{
  "router_score": "sigmoid",
  "normalize_top_k": true,
  "router_logit_norm": 1.5,
  "init_std_o": 0.0,
  "init_std_down": 0.0,
  "lr": 0.00194,
  "warmup_steps": 305,
  "decay_fraction": 0.558
}
Below are experts of layer 6 (counted from 0) of a mixture-of-experts language model. Rows are named router (the router's row for the expert) and show model dimensions 0-127. Each number is 500 + 40 x the weight over its row's rms, rounded and kept within 0 to 999. Numbers have three digits each.
After each expert's rows: "comes after" lists some tokens at least twice as common just before its tokens as in all text. This comes from a sample of Wikipedia text that the model never trained on. Tokens count by the router's weight.

# expert 75
router:535535484499499494524523421462485557552542490540483470515470474539508476474587492538465495443551532548453498471558502524554546509492432531423504476506516506545508456572560524530465447472488537518526527566470507499557536644496552533524488542471469533559522476598550487453524444464465495501460590459496534540453466545504444491487547555491453545522496467476452486485546546500441510468509
comes after: " 3", " 4", " 5", " |", ".", "5"

# expert 148
router:573440515470469480521489562527496501499482539461526589590465502475513500557490576489459434550484455483468513553477431463442529520513491494479477596452493484471484516433493527548513485475549519514529503488560462500492496486517537539499473541480500532543560431471539545544472492599520545576538505488469486587517479577471493476481491470477493471514456460473460476542447483555544614433473
comes after: "\n", " a", " the", " his", " A", " F"

# expert 140
router:342631485470483505500524474479487470569463555537554477546493468548523519472541480511466480456432519544455506501488454558521535525510525519477458503470471500620574537503516528502532490487499514488499510518477534498551518581455517545518453549475485597528494534552519498427530442457476470464456551501501527499419474490470424532478512540462504559512481536496526496476541515505448514515490
comes after: " ", " 0", ")", "%", "1", " —"

# expert 30
router:473544519532478493506444509477517494518498511535485487500493529467467538457400543468498520535500543473505513538525507483500441527507558476588534506531505439523413518431435465494548447534456515520500436480528512468452489451540516434439513493472531374493478509510512486480480509552493584479547489535473454367484441401534554534547482463511493449474566516504544546486439510528497515441480
comes after: "-", "\n", "|", " •", " T", " Gen"

# expert 249
router:454428542438474521513507414471517494503560486485528549496517501557555469439537413548488452482538508590532469450535551423496472459452506502447511500508546490554545457561558469508435460503509522460506538550490511528556480602524542495497530526527489513560562360561558524471552462491491519510508556526487501509471456478481469483516529538560467516513505446484430468517523501520494508512534
comes after: "\n", "|", "-", "\n ", " 1", " ("

# expert 121
router:543547430474578519509538473452486574545456482511505481543486491443583520488550502514486470535452543461423500533538451479523566542498513474437528526464481493537455480582507516538510464458396525524465478549501474489503505616536495463522467506525494514507487503562613501462467464434490469499494469419476526482441516484523495483505512508471454566508508476608494523511560514529463551471448
comes after: "\n", "==", " =", "-", "===", " =="

# expert 136
router:462492497531468496496520555492514488503486522439512484456534421524450535484481503478492545492553433535512494480570541480493485444569484536480473521569494592493531551497435528489509570437559472512558560480528513486486550512519527521510470553527462465475551561494480504491494559493490506470501467504586460428517552530630467523484559528441445486495471464463476485400483502398480434522544
comes after: ".", "om", "8", "7", "3", "et"

# expert 173
router:516476616477490449478511496493505418515492498503526524469486455436538538467465497498466498513569572501532504449413539470462479484500562475492493459500438482483538504488563503517466497457425471427523488534493468470476469575534467535514509445478512531536527459454508531515584480533454497555470538539578589489441447478492527401510481501559437493489491454448446449540488555545531506430480
comes after: "\n", "|", "-", "\n ", "op", "ouse"

# expert 117
router:471455540572468546492531450499529524518543506497448500469539426478427491513536547482501557510528550490537487477460542551487497467525479558483483548541459486499535504513462505542452459489516501452556485522430388573447496492468536551462508448472486455479495588525542449502423507497536528442504490467527427571432510495477511486467469467602508544478541514544512557478533610463497529509553
comes after: " |", " on", ";", " and", " with", " a"

# expert 191
router:545480527492542552544538442457487566556536511515498481497485433518480509520565502523465446431542534526490501496543499502551538523461412547439502471483516517512443491578555515502456459486511546531474511580439512552570549591489550486471496522482492516540538455567553506460520434469517471533501590467500524539457477504454454447484530582479429560528476475462485498471566487503434549459536
comes after: " |", " 3", " 4", " 1", "–", " 2"

# expert 179
router:530461469585464530485544541510422436535499573458537458541457469518484521484495518455435595506507540584441517460466508505519458548504600480480523472531462440555435518489478469562569469489453491543505496476522506468500555585580534534547490475464520486486537558475546467480596495564464499497449490490547497528498511490472496497503431506540474507534542464556527487541505543543501445445480
comes after: "\n", ")", "9", "7", "8", "3"

# expert 77
router:557526482500520496549460485467453536537526437506497356594511464537513496463611495477515467438494519463447523461527501483558524465476467541437523538484502468547493516527504507458476444436451515448507496556501536470542515598496580530510542559483479566518511462523549483504557511478485482566447545487536529508502420579482483451515584507480459498498517537456456471474542482497479480496528
comes after: " 200", " 199", " 202", " 198", "20", "0"

# expert 98
router:478488594532522475499491527499528384519568454543448591515465547471508515472532528481533483470536446469471455490524468478515533425539509532456489460535517608470491484512488522440538520492491457423512470503487497574546509493566469477465487457539484395443432518545515521549542558545552503479458425525465448458467517454509458548495508480438473491493538478482479576473510465481492451526477
comes after: ".", "\n", "==", ").", "\".", ".\""

# expert 142
router:487546534541485499505454497503518522495524516535448508511479523530425575458416561453495534512517530518501510504522510470490463516511567481597507493479530468485435518468458462453544451515452514502484474472529514505452491427573487395436491498500552402474501488507505482493480545554509591506539466530523491362469478444527532537561440452487486465480547555502561517469450521448545517446503
comes after: "-", "\n", " •", " L", " T", " Gen"

# expert 222
router:505559426492503505521533509452443488536478495493504452489471537585494532506532420505477467500485500537482515532486467484520499442511480542409513427464472492584560437534499491541527470491452509546559454563502509528536461584462563456485444506417448518595498506523560477505490507482507505523477492424517491616476467530472472487469514518482517489552512486508500519537555561575438498403534
comes after: " the", " a", ".", " and", " The", "==="

# expert 146
router:435489535515481426533417522504493464481520490458565497488464470482506498470474560538513491453532461478544517494529463549480552463447477534518564411472538480479522483489453466484506533554575542534493418528526515599424524471402529569494550479503416515493451481481529545446450490511510543557515409521479521525509564456523465468515522454551493502525490490607502450520494504526483458529457
comes after: " the", " |", "|", " ", " of", " The"

# expert 188
router:479503539511484536503537458454467480516546510510463507549509444519563485548586484581458466472469522546461508422571459526538537475490462533431520479510533491512504502549525550533491450426519537501482540581453524547574575618516547532489480542490499528542500490578561514468566457424513485540460547430504542552491449529491457465449532528517452532523485490472474486496538492545423516510503
comes after: " of", " in", " to", " for", ".", " at"

# expert 123
router:498482448427523509477524462446508463437396513482518441544463524533508462573536467502477526547508492470520531529534481566468411523521471555596507500538543523468496466495465429485526517510433516524480514503489498471501529431601417509458489459465596471524467531500425519509463544492501457465490503501475455578490550517434481489461483501429523472466479574513481507477497479450548573526449
comes after: " T", " t", " R", " Sh", " P", " K"

# expert 193
router:411603510530478509524546430489537500498464428566511483490510451560607504450482495506491473500460500437519568457466586507497441500458535426538526519432521553451544501482511538557451509445481537430467518559461498492516525538484587524509517521443503533542553567525477460501510465498524478409492495500538497547497501464467499520454516532531462518522505565450503541556474560500454472464488
comes after: " |", "i", "-", ",", "a", ":"

# expert 107
router:517421469514535470524498455507505555543493543515583407479432536536525480504551448497509527496477559494446500490521531510547460556568431555431516481486497563534455484464553529458463456532509496507452498534424511493521528551516497419487527496493484546495542427528516481502474454473477441493446495462501406543477423605476440477461557481451460498485525537480474515497464574502510521541565
comes after: "–", ".", ":", "8", "4", "5"

# expert 159
router:483591493454527497484519462510516510431535490438461468532519437494510521581474614572511477510499499467533461494480504559398488497533489508479407546527485533476506463448462545534489519502473425544537489558448561514510522406493481434420526430492454524495537451486471521535528466514551548499478484471499558530588480459481459538468549467463507504490430491521472519521461491568550523505476
comes after: " |", "|", " the", ":", "-", ";"

# expert 162
router:493552471562445487504531524426444556497506528509446503574449504476497526562530502513504507442557453545483483541534557505514434476507479553484426443500432495505532462595531545497508544512493519451447513495520435583501523561446516483452522489472488518582514485550573443517535513518475453403428542478494518519458441474562527462528496395489511474470516475524492528520468433512469485534513
comes after: " |", ".", ")", " K", "ak", "k"

# expert 168
router:453554470411528515499512489470513562512477493470466558480502421490485458521544471509555535503488511520496492509480467527512481497504458521435489506505520568543435499549497452568434458530545551617461450529469477559470463550584533455541467436475447505530486489492441530476504553461457534524465608493454544541436487451515505499497546504492440516511560569591436512507523474477497521539466
comes after: " |", "|", " with", " the", ":", ";"

# expert 19
router:528449550434502425498482464547464475499499505543452480498539558529499535516489515530584519517463477492544509560495410451472536506477473489558541526466429562456560540455478483450499512534483490475554455451479472505507453508534474498480547504498445433437545538495511563497454543450497500576526502533614475392521527480541447473502439514470488433423560513526504544508519493534499575483478
comes after: "==", "\n", "===", " ==", "In", " ==="

# expert 35
router:523552502461539448531463485542435578515441462496532520422493494423545496446475542499540499459539494508537547516409458498508429527507539512449513504536425557473507551545544495481515482520501494447520490538490490379525493440407451472535576478502534548508521565510508526490461499531484522592497529503525421551449564456522505530487567492552520477468556536529467543488513481481447519515474
comes after: " \"", "==", " The", " (", ":", "-"

# expert 157
router:614427444581530417529459478467478481417454493447485531579524486454533495432550444492515503492573450509503557503503447534500497517538454523504502469476428486518436515519534528463532510464541461460479506536467531476542517496472460501478484481481567572529474495512517509527478484484541496463502580423524564468480538531550465540507557571483442568466466408509511526484501485467532450509543
comes after: " |", " ", " an", "|", " e", " l"

# expert 139
router:504582474467407432502457506534543595484478529458526461492552566536538525588495579491521529461466518454486506468534496552531500508441511424570471543515458523553528476509496481474439516485501509468482601459528531511476512499545484380481521470497512465480494493458419505535405510561431468431550487503511519532520473495554481515547521480521531524498553439484515493508478521551507473518552
comes after: "A", "S", "C", "R", "I", "E"

# expert 51
router:481582518466523519536545451451472510547544484514497482493478491526540495459609494528480472457559516523455486473538491531537552494528447531436494455475505503555511465577554556516498452458502527516481530570448518517547527618482540494516451538467488529558549453570570505461536443474501465526461570448518517588462476487493457472471539565493439548544476492502461452504578483499425501507501
comes after: " the", " of", " \"", ",", "=", " a"

# expert 137
router:421511534567530530476524437479520519534516463533552504496523483534563515485592419535491501541463562561498462527451416500489509454509561453466471440530610511520554505515518508550481513504606502504518485514469542474515500546531514534467502526441491544537529452498551524462580464470569503511505522534512531555461474507436502552492492579453441469494405463505442463510498481522510503485565
comes after: "\n", "1", "2", "3", "6", "0"

# expert 194
router:542473549524484569556526519456505488556501558449512543430488508552502486478525470474548466438452487511490508441493566448479475495448497505463457563528526475515446553524512477576458491506435519507460525503494419510522480525514532465480588478467421522556547420516556471520548492545471508465486455525455431441605480509451529462494438520527456508583532421515455468475483482508487524452448
comes after: "\n", " |", " =", " is", ")", "|"

# expert 32
router:465487499484551529498493480488510493507446588499568535531578573542511499488499541480548533519464590522517483427543477466490525559558510520472500519499468532496480451525462526487517528473420459405468574513603542494483496508543554575568515538561545485472411550491539514518522542470484527488521478459462477524535551503489521520497464507536493471440487450493477528454538490499455393434569
comes after: "\n", ".", " is", " ", ",", " United"

# expert 48
router:457525499531541562501558450446496515530552472518495477488478484526524504473581480507429491481509518566458507477546464526543548500489442517429517447512551499540517487548563532508455462448517554524527515576468552514584542587519528493491469516443493527544528473590563482466532431479502506523471592477480528541447488498475445467475558589532427558547451497490463508484569500518432484478527
comes after: " |", " 1", "-", " 2", " 3", " 0"

# expert 182
router:501482492466473480429530468526490474459392518546490500497549525506494470591518500438482497528479468456508458453452522482528551496492591544544539451520410485489499536489502478489487491446464412572516569469461620483448522456441504503525530497557518506504481487533458530482510501576507519465583460555531489506566556563509535528520438480516525541470470536464498552487491569495494433523443
comes after: " N", " O", "ur", " o", " U", "our"

# expert 244
router:493529475507524518522535453461481509549536476523496466510494464538541495494575486551462471447518537543460496481543468520544534493511462538421490458482522489559504480557546541522487459463498531519502529569464532519567516695490537497499489517466476542554527483595586497463537448455484460523462579454514537557470479546484459481481547562507442538533486512487461468490557512513422505489504
comes after: " of", " in", " to", " on", " for", " at"

# expert 28
router:479475531508397519461507526534514429492511509484563559461463524482488510490514548493492502524466450535459471549564484508488506525506536488507488533505376478433557499447522478530528493555493551445485467483479498463485464580509513465508462579419538494495484490446455486545578546555561478513494473440498480485478565630479439485569515523474532489527482455429518499497453452483533567551472
comes after: ",", "s", " and", " th", "|---|---|---|---", "ow"

# expert 93
router:544541415518554497520539480443457496506496504547516444523526474559536487491567442523437504510476538536481494513537449520497554453530453551415474459528515503595477436537511528524508460468511511559481509576489512537548492622508504489468487554472500523561555474518581494457510462477553495527462568469513555557464463501485481466448494546498479562538491480499483496466602563546423519508499
comes after: " the", " a", " to", "'s", " was", " and"

# expert 211
router:538525460516433450536489437458542543432522548448510479465570480589491535526567475574479460489498476461486449446537496537531489524476502477429485531510505523536504431456560504517422483487484519500448593514499506525446512554569541422557498441497430470573517514539462486516543488577479496482488534474487531536494448527525414458518523547513487552533514464456482436476546491562537457480506
comes after: " |", "|", "S", " N", " S", "A"

# expert 221
router:491455444517470525504574463513388507480521505491469555519481540502491474452535478483472450481458514483464532475471585551462502544528471514491510518538527458502425489639487536489463501502469490569477485491474465448607486547495482477479496495489500512497488551510518548458508531474459513532454521479515508500537495336371500460500530529539510510526476473491456510542517508511471594521518
comes after: "\n", " =", "\"", " is", ")", "a"

# expert 45
router:487526466501521516527546455465479548554533485528494488509498464538545476480587496528479472445530534529461493480534489508554532496515434552431482453491510500553492467551546543507488464464517537535483512573461512510576510633472559505504489534470477535569536481593577490444544431462485454518467584447492537572476460516479437483477535561500430551531488496466461473493581521528441508479515
comes after: " |", ";", ".", " 0", "–", " 1"

# expert 26
router:498523472504522521541556462453481529543545494515504471525500460528531497499584516537473456446553517525455499490529519500563539498518452552434477460488496482541517466565543545500496455446503538509497507568465510530547511624494545487501484515459496512556528489603590510450553440488482454485461600454502557547450457523500434492474532573479424571536507510461466481505571537504431502478519
comes after: " |", ";", " ", " 0", " 3", "–"

# expert 248
router:427539496534463502511476595500451501599419481530520430533450495550536478523549581464539557482488513468480564554502504468509538466556525496487444442465534546514452481496402440495540523438446469468491510482536477535442503528497521543479473469569493495431529506548505455489477561541488451462454456440530522486430457564446480537501507447478457482511458495530514420521489542453491519491519
comes after: ".", ")", "%", "8", "6", "7"

# expert 235
router:484550480521516519511528454464482514550543473517492468532505457530529504478579459548451474439520548556458474469551469520533535483483470532423495453483517480548510469560552547530479463455498530522506540571474539515569532686488543499498481518464509536561515494594578499456531457445489476516468572472497538554461469542484470497473543552511441542534482505494470472487546506511424511481505
comes after: " of", " in", " to", " on", " at", " for"

# expert 111
router:520598449526491473515530483506476504503492481514491509474447468574474546486488484467558463530565461527476540528428536582475538445502530469510534509488530441484526532500521547469573534529515482464493490513473550560491520448494510462568521564484513600515516390515514511530558485503518453482472509537494495430486449497448438486516575581576510471526556404458496586463451531475505530471520
comes after: ",", " |", ";", "-", " and", " King"

# expert 40
router:382470520496524482478542489481579572475528450500444503521563413425535495512470524472610545429488485533495521486589577492504516503527534554515586519467532512468480521472547429527531541534521415403503508495475506490510447477489501505480491461508428480496467479512480461459565502536501547572534504517429505490471588522512558479486539471540501545529490532495539548473498499479494538501504
comes after: "b", "u", "ab", "ig", "ist", "z"

# expert 67
router:474561490484530527536558448439470511534565453493505477504493473552562504459561478523472478497519520534488501462543469530563529487480447540436524456483513483545503457563544543520494449460521530533540522590463537500578510606490534520470451534453480542556534481579570507463540433474477477542460599453479539566452488521460472443481510543482437533538469529449442489498558525528463498514480
comes after: " the", " |", "-", " The", " of", ":"

# expert 152
router:500525542592451480445411455528545500476455503390496508463445491532507531487499491461566527603457530491507516441500513483501452466513543436494553486464518457493545529485502531472512457549604512476514466474462423479505489469534498524478513471530505418515533552444502484521464470450588506568528542533524503486525518610568509539525478519531545461533547469474563485523488456477494480514444
comes after: " in", " In", " pro", " the", " trans", "In"

# expert 39
router:398530517490524543525527434456491510559503486521545462490468512540565505469591461539459495475498538564481481475544463507530530487522476513437513476472536526584504494562539521499520444479489525506505532579457528515565513614498549491499474516470477564546531417586569525479556456445496484498465587456499537548454487489477465488492542571534464543525471480504464455475562512529419500493495
comes after: "\n", " ", ")", " 1", "\"", " 0"

# expert 207
router:504494493496505481497534481479528587526581453500503480487532432517490489563605535499490472529607559528539521466539576530483468511491444496419511516470516505486515516576549536488500477455518517558492479533531467534501537598528535532522544452448499501516558500512506488518519513495439427501483561450488514516542500370509504483519575519558416526545501476532519495445550507516417544466488
comes after: " |", ":", ";", " of", " (", "S"

# expert 4
router:470530498517526517519540462461477504547526470526501464524511465520546498472579471560467482443515529545462497474557475508545535501514452545420515465477519492560508483565544543528485457462491548513490539581465537519561529659503538520497487516477480546560522498594579503458556446441490462523458567460501535554457464537482454477470538552531448537536481504484446472487558514528427526476518
comes after: " of", " in", " to", ".", " for", " at"

# expert 147
router:513516465508503531516526473456474526548541461529512461510475512536531507464597472518478490446504537550468484476524501494529528485532466534438507466493493501548489475559552562526499464452501543518510515583462538531531516643487566483492478538483463526565536466592586524442527438462515467482436593436539558565470454498494448443488541566499445534537495514487476486505553532494427509496538
comes after: " the", " a", ",", " and", " was", " is"

# expert 34
router:480516492513487536513529462477477522548539443520515459538467491536534500461590500530485482442500546533466480493510452523552522487549453531455514476474521502545503477562562554513498466444517540506531503600469557537538505625479551479490485520468468537566520460578566510439536441476525473472435599432519536569458466531475474450487519558510426541536483511504486469500566521501422491488542
comes after: " the", " a", " and", " his", "'s", " of"

# expert 95
router:480560445486528537531555438469482503559545466529504474514490478514550476465588472535451462464533540515447523467525487518545529486529440516437504458462524483560491488550548525524508466481499538510492526591460525510572535635484559501507479512473491531556541472585574507480564464474495471526447580459494533570462472524485461494495548561516438556528508501471456449498577487522427501497499
comes after: " the", " of", ",", " and", " in", " by"

# expert 253
router:447506551491446559494529425478481519549576476569531492476476524480535516498569470533482512481518512558476481503529537472517539511531456523430485454475477488524524441554550515521518480495503561513472490564465525496547520659526548476502478576447522536554549478546519510460589501482490456558448531430499548572474493580461427476515533543486475527544484469462508478482543535499446553506485
comes after: ",", " and", ".", "s", " that", " where"

# expert 92
router:525500542554437539485483531487531463406472559531556548539551434421436491401460514526524528552435602553506479552493461519526467489486543487524435496503489500383478546525485516394487543524484561443553528485509494481476449422466507493476527501495521530474543486497489472562463522521475462506557455504507526482493499511515476514447486510424558487457491483488495505492517463534552520502414
comes after: " A", " a", " V", " H", " G", " B"

# expert 85
router:560450495525466475490488497490564457512506483475445513461494577518497536401439546512509480443576460509456442517535506411499436468572482525441464543524498496515536538478394510467577554378506489442490516508459486609489502452534484507513536518460493536491552522491515538459545534496493509476460497479439435509559467476476494565558472477504449487502493548580525530489504497512496518523467
comes after: "\n", ".", "om", "==", " and", " was"

# expert 218
router:556379500519454519486453475470530573425538476536524586501461502498501485461458499470515418500458489476476466515499544453447480501449556477500485514514478508515452496466527481463521477432431505512434490480528516506479542479506525413501550437490525424455479477503560534473437526504456502536461473468479469437549535473598526545512548478507487492443532441564452559520539425546511468461439
comes after: "\n", "|", "-", "–", " 202", " 200"

# expert 209
router:451438489448504485492512514546539431473520527522610474482542475502462536508521402495524506469523527446521451575444491507462436494533504433557505484525559533490535451516493463518510527487475453455546533467510511551465568469515509485475572509573502468435462420509487462555463506477537515548471515450497431537552487479450539519433558531464475508505530445434454569511488503485581563520446
comes after: " R", " r", "–", "r", "R", " Br"

# expert 120
router:555535452537533495520494422495484518546534476507535385574457502549489481455567464456470513406545538508437498504558515522516562476487464486441562495499528513508549453532525471516465455512472574515509527551519515442540501618470558541509536542522497527546509477553541443503490470496415501497460547436503548497470437594484463485478543544506483520540527422509451479496487522463474513507502
comes after: "8", "7", " 199", "9", "6", "5"

# expert 201
router:494511413546486549482477529508524524495467503478541546490521413479505504467462427600456434444535578524550477541532458548510546503475520447571479483558485486420501541534484476454530472502494498413522472464517519419519449466538468537531499533455443515453539522463529483427497439589534483497477543441471484505510484519481549493578454477461575528529515430437471529481525500483542501500537
comes after: " st", " St", "st", " s", " v", " S"

# expert 69
router:479435539542544546469505500482523460504517454531508489495502547443490522590541533574507418450551436543569484558473487470544521577574502594455467413517517510555580476505523479513507462499576525570468505501490534498546517548492509505554425471477527519537496506515482516560574517515413421483555523443522531570505499536481492494463555476485463472563515497512511517510527478467541454518504
comes after: " |", ",", ":", " Geor", " Ro", " L"

# expert 20
router:501573471490531502535552473441462513546521481512501488534460489516545492495613499521482484449513514532476507494529509509546509489508469516438488446484521498539507475580548544534504456462475532505484524557448514530557510670461558506506490524465479541554552470587598506476536446469488448451455599435502544545473450512485450454478539547496460535541480499500469463490548509505444498490517
comes after: " |", ".", ")", "==", " ==", "==="

# expert 49
router:403528497518513530522546444472460502564514490538527467536484491546548499484596486537465465451498517517472491487512490523550533497523464536433481450480522496591526480561528558504492450460492528503508531573456530518556509598476550511499453555453478561554530504589579502445546431476485462484450573452504518548441456512469448491472545569500459555532502535472473482483563511511431499490517
comes after: " ", " 0", "%", " —", " 1", "1"

# expert 64
router:436519476478541524540547449481480486569542470525469476503461496515548493484584497556462461468492536571432497464532479511537523453536452511438510467477563464549489494555545533508526471487509540513485542595460543524554527618453548490524491516462472542536560454580563489489555448477477487481458590446486521557473484519462474497498550559509440522532484486474456444485578510509436469492516
comes after: " the", ",", " of", " (", " and", ":"

# expert 108
router:515523419495495570509489432525456492504496503513542479414459477491540526511472385447473498419524565466542520446523507459534519540540506457470447518440476513547428520508560501492478490500562517443518533545583495523584536450438518564583522516513514510483546421535546496497541435501466503508514534452412532565463477496492460512453467446554478508522476477458485546505511499454528485501546
comes after: ",", " and", " R", "-", " B", ":"

# expert 145
router:521484470559493477555525522470492478453530491503438481520518535529536510559487490523457588517444461451539470573532596522531446476495547465468557422570502520490507464501544441507507469429506466567476504493485502458462492543480492541480462521478504519507523447470455510536494453545538469436440559450574469539511462520588528540543559528514438487502587429491505482591567476457496485458507
comes after: " |", "–", " (", " con", ")", " includ"

# expert 164
router:532559477477510460559454513511460520500504429505503367564528433490445499425596477467508518414462507405457520483521465455546516484470469507450526561473467472512477528509507489455503470447480510433503459515511538499534492550474570548495592542486470556486512457476515476494490508469499508529464536536540501479533420603488484436494518480484484481452514519413449464488500504494451441533487
comes after: " 200", " 199", " 202", " 198", "20", " 197"

# expert 233
router:565579454538541498528488437499521401429477499489466524517447435489516445505538500544503478513537513486507556455550493475554512568498446552457493470543455459565485524512521515476472524536505512495479499553481604436538477521478526526486511513440533545493494540532505526497532488464448460450451547471496544472474520522571456513449602556521381568503456471522505442488506534493547517446546
comes after: " |", ":", " the", "-", "|", " and"

# expert 112
router:533506458453561474565496493453474527497544447556515473545478484532545484469594493511493506401550474538431486451536516482545544484488440522453531499481516517530538555535566493474489430472464525473492482572468500502539484593512553447490552534531461481549532479513541523519504504448455456531456619480510551501470469584452477484452528576483461498510521470449473464478556478543413515502478
comes after: " in", " 200", " 202", " 18", "19", ","

# expert 171
router:494536507526519514516565455451470517541536476528499485529512469513547498464573480528461493446525516538456510478552485521550530500509451537429485452491540498544516449572560565526504446446484535527488522579459527510559540624485550513508470539463488527561530474577578494452551444473510470520468582452486540572466441496486443466467545560520440545555504494486459488478564499511433517476496
comes after: " |", " (", ",", ";", ":", " a"

# expert 180
router:521486586494494489519535488503475496496470472511491479436443460505490560500475503543481485498518494518541443499474540494545563411494452490492523504523491520511461495532489536575547511496508491508530420500490391432514490632491481525431477443391459490546517445487454461519503497476443486418549500540431485517521459561503477476522462446445501571479454500463496541486506565543441464577474
comes after: " |", " follow", "iv", "ak", "port", "ild"

# expert 12
router:517478498431528441433467458550495491526436527500445498515549542493453554537426512488497502504460498509508522537483459474465499557507542509528507599523471529449542515459457467462556506542480466466549402463502492467472418483498445508519495492565495434457560501497522575448443500550480550468520452521560449401539524434484462500516460430476469447418551468537472518548489526489527514503457
comes after: "\n", "==", "===", " ==", "====", " ==="

# expert 236
router:479511480489526526529542459445479534552559486518493478504495468532550494491586486527470474432536523551461496495535489514540530490496449543433480457484515501554499483555544530512489451461493534524488527573458531517560513662494543486504487522464484537550539459598582494453542447468488465501460597463505540559467472537472452488472540577511441549529490500490454461494573525512433502480503
comes after: " |", ";", ":", " (", "|", ","

# expert 241
router:522527435486484514511524466461478564539550465541496465512516490555556463493604495536490469411554510531462515473515479520540535510487451559434494477485509510562478463553542524496455445464508536533491519575469506508569517608491525504504502534500484510578489438598552489453545440465462471486461567472496516553496444559494460473490554573479441568534483512452466482490587507509450511503506
comes after: " |", "–", ";", " 3", " 4", " 5"

# expert 149
router:541617430502498452525537491429459514513519492457465533555434470471495468538597524514486521504494459558524520530517547463535506473483513432491456411511516514518549511606529504542481498470466498481473502513456463550549501645448554470485470484517492556514541475570585474505512452482457464428473572469492553511455439544519478455483549493462491520531476474498504496487466520508485493534515
comes after: " |", ".", ")", "==", " ==", " ="

# expert 31
router:462478478445565519541492534491474517555499514544524478442479476453582486552547518493465492466458493442507456575557500490519575575486515492444568520475503519579486468599524572511557471480437461529447472536470505484523488548521535505529504540464524498511485560559623519489519462478466470483490489422489483523483471470537480439490460514461475544507482551605500492551530523546463491421479
comes after: "\n", "==", " ", "===", " ==", " ==="

# expert 18
router:474531474517502519515545445449472506541537468512502469529522463522530498486566472551457471441523549552455498480559476502551542488504456548414509466477535494547506462557546547520492458452493539519490525579464540511573524644505534518502482526486490531553516480592571505460547442450478463520468569443496529549459445543490454480465535555525440551540498506479452481485567521505423519467509
comes after: " of", " in", " to", ".", " for", " at"

# expert 226
router:571437559436515487488498446521501527498418545577476528541523454513559447462485497492480490473401601482510544516493505528467478504477509522455530506475536549490450491486499551476468503461483506467522440502525499579529547476524534473460581518596479442449444493497379457531500539460460528516516441523517455491468523515482457504493591539495475515454509475498531495522498484462535450493608
comes after: ".", "–", "4", "3", "5", "0"

# expert 27
router:531500483485526498529523529463494598567534504536486503466575444499522485505528492539491497414488525593440516508485512506532528498569455559455472489481504502563510469520513495485532448464448541565469495558509448518562497594492533477506490491491468481538527426611520515445526491456470444474474608409495534538471466532458451490480547581505445533497523494454497482503566538434454507507495
comes after: " |", " (", ".", ";", "–", ":"

# expert 153
router:494529475500523528527537451460483523549538474518499471507484473542545495490579488541469470446529540535454499489540477512544531489509465534424487450483515495554500474556540536518493463458501532517499528567460532511568520693491541493503489523466481542552535472597581501457538445467490454514459591454505533555465472542480462479479549566504446545534486508487463472489568512511432493489501
comes after: "\n", "–", " of", " on", "°", ")"

# expert 99
router:459514508499464555508551448463476498540553478514520476522460507521549503488569493534477490446543514560451502497547493502535529521523444531439495451472497496516516422531560524523475474489525550525490497581460542505565501614499558453502440545462499542547521491578567508454578469460489484526446556434482519579439479568460444463485520588509453528548474471477485457490571526528460518463538
comes after: ",", " and", " a", "ing", " comp", " well"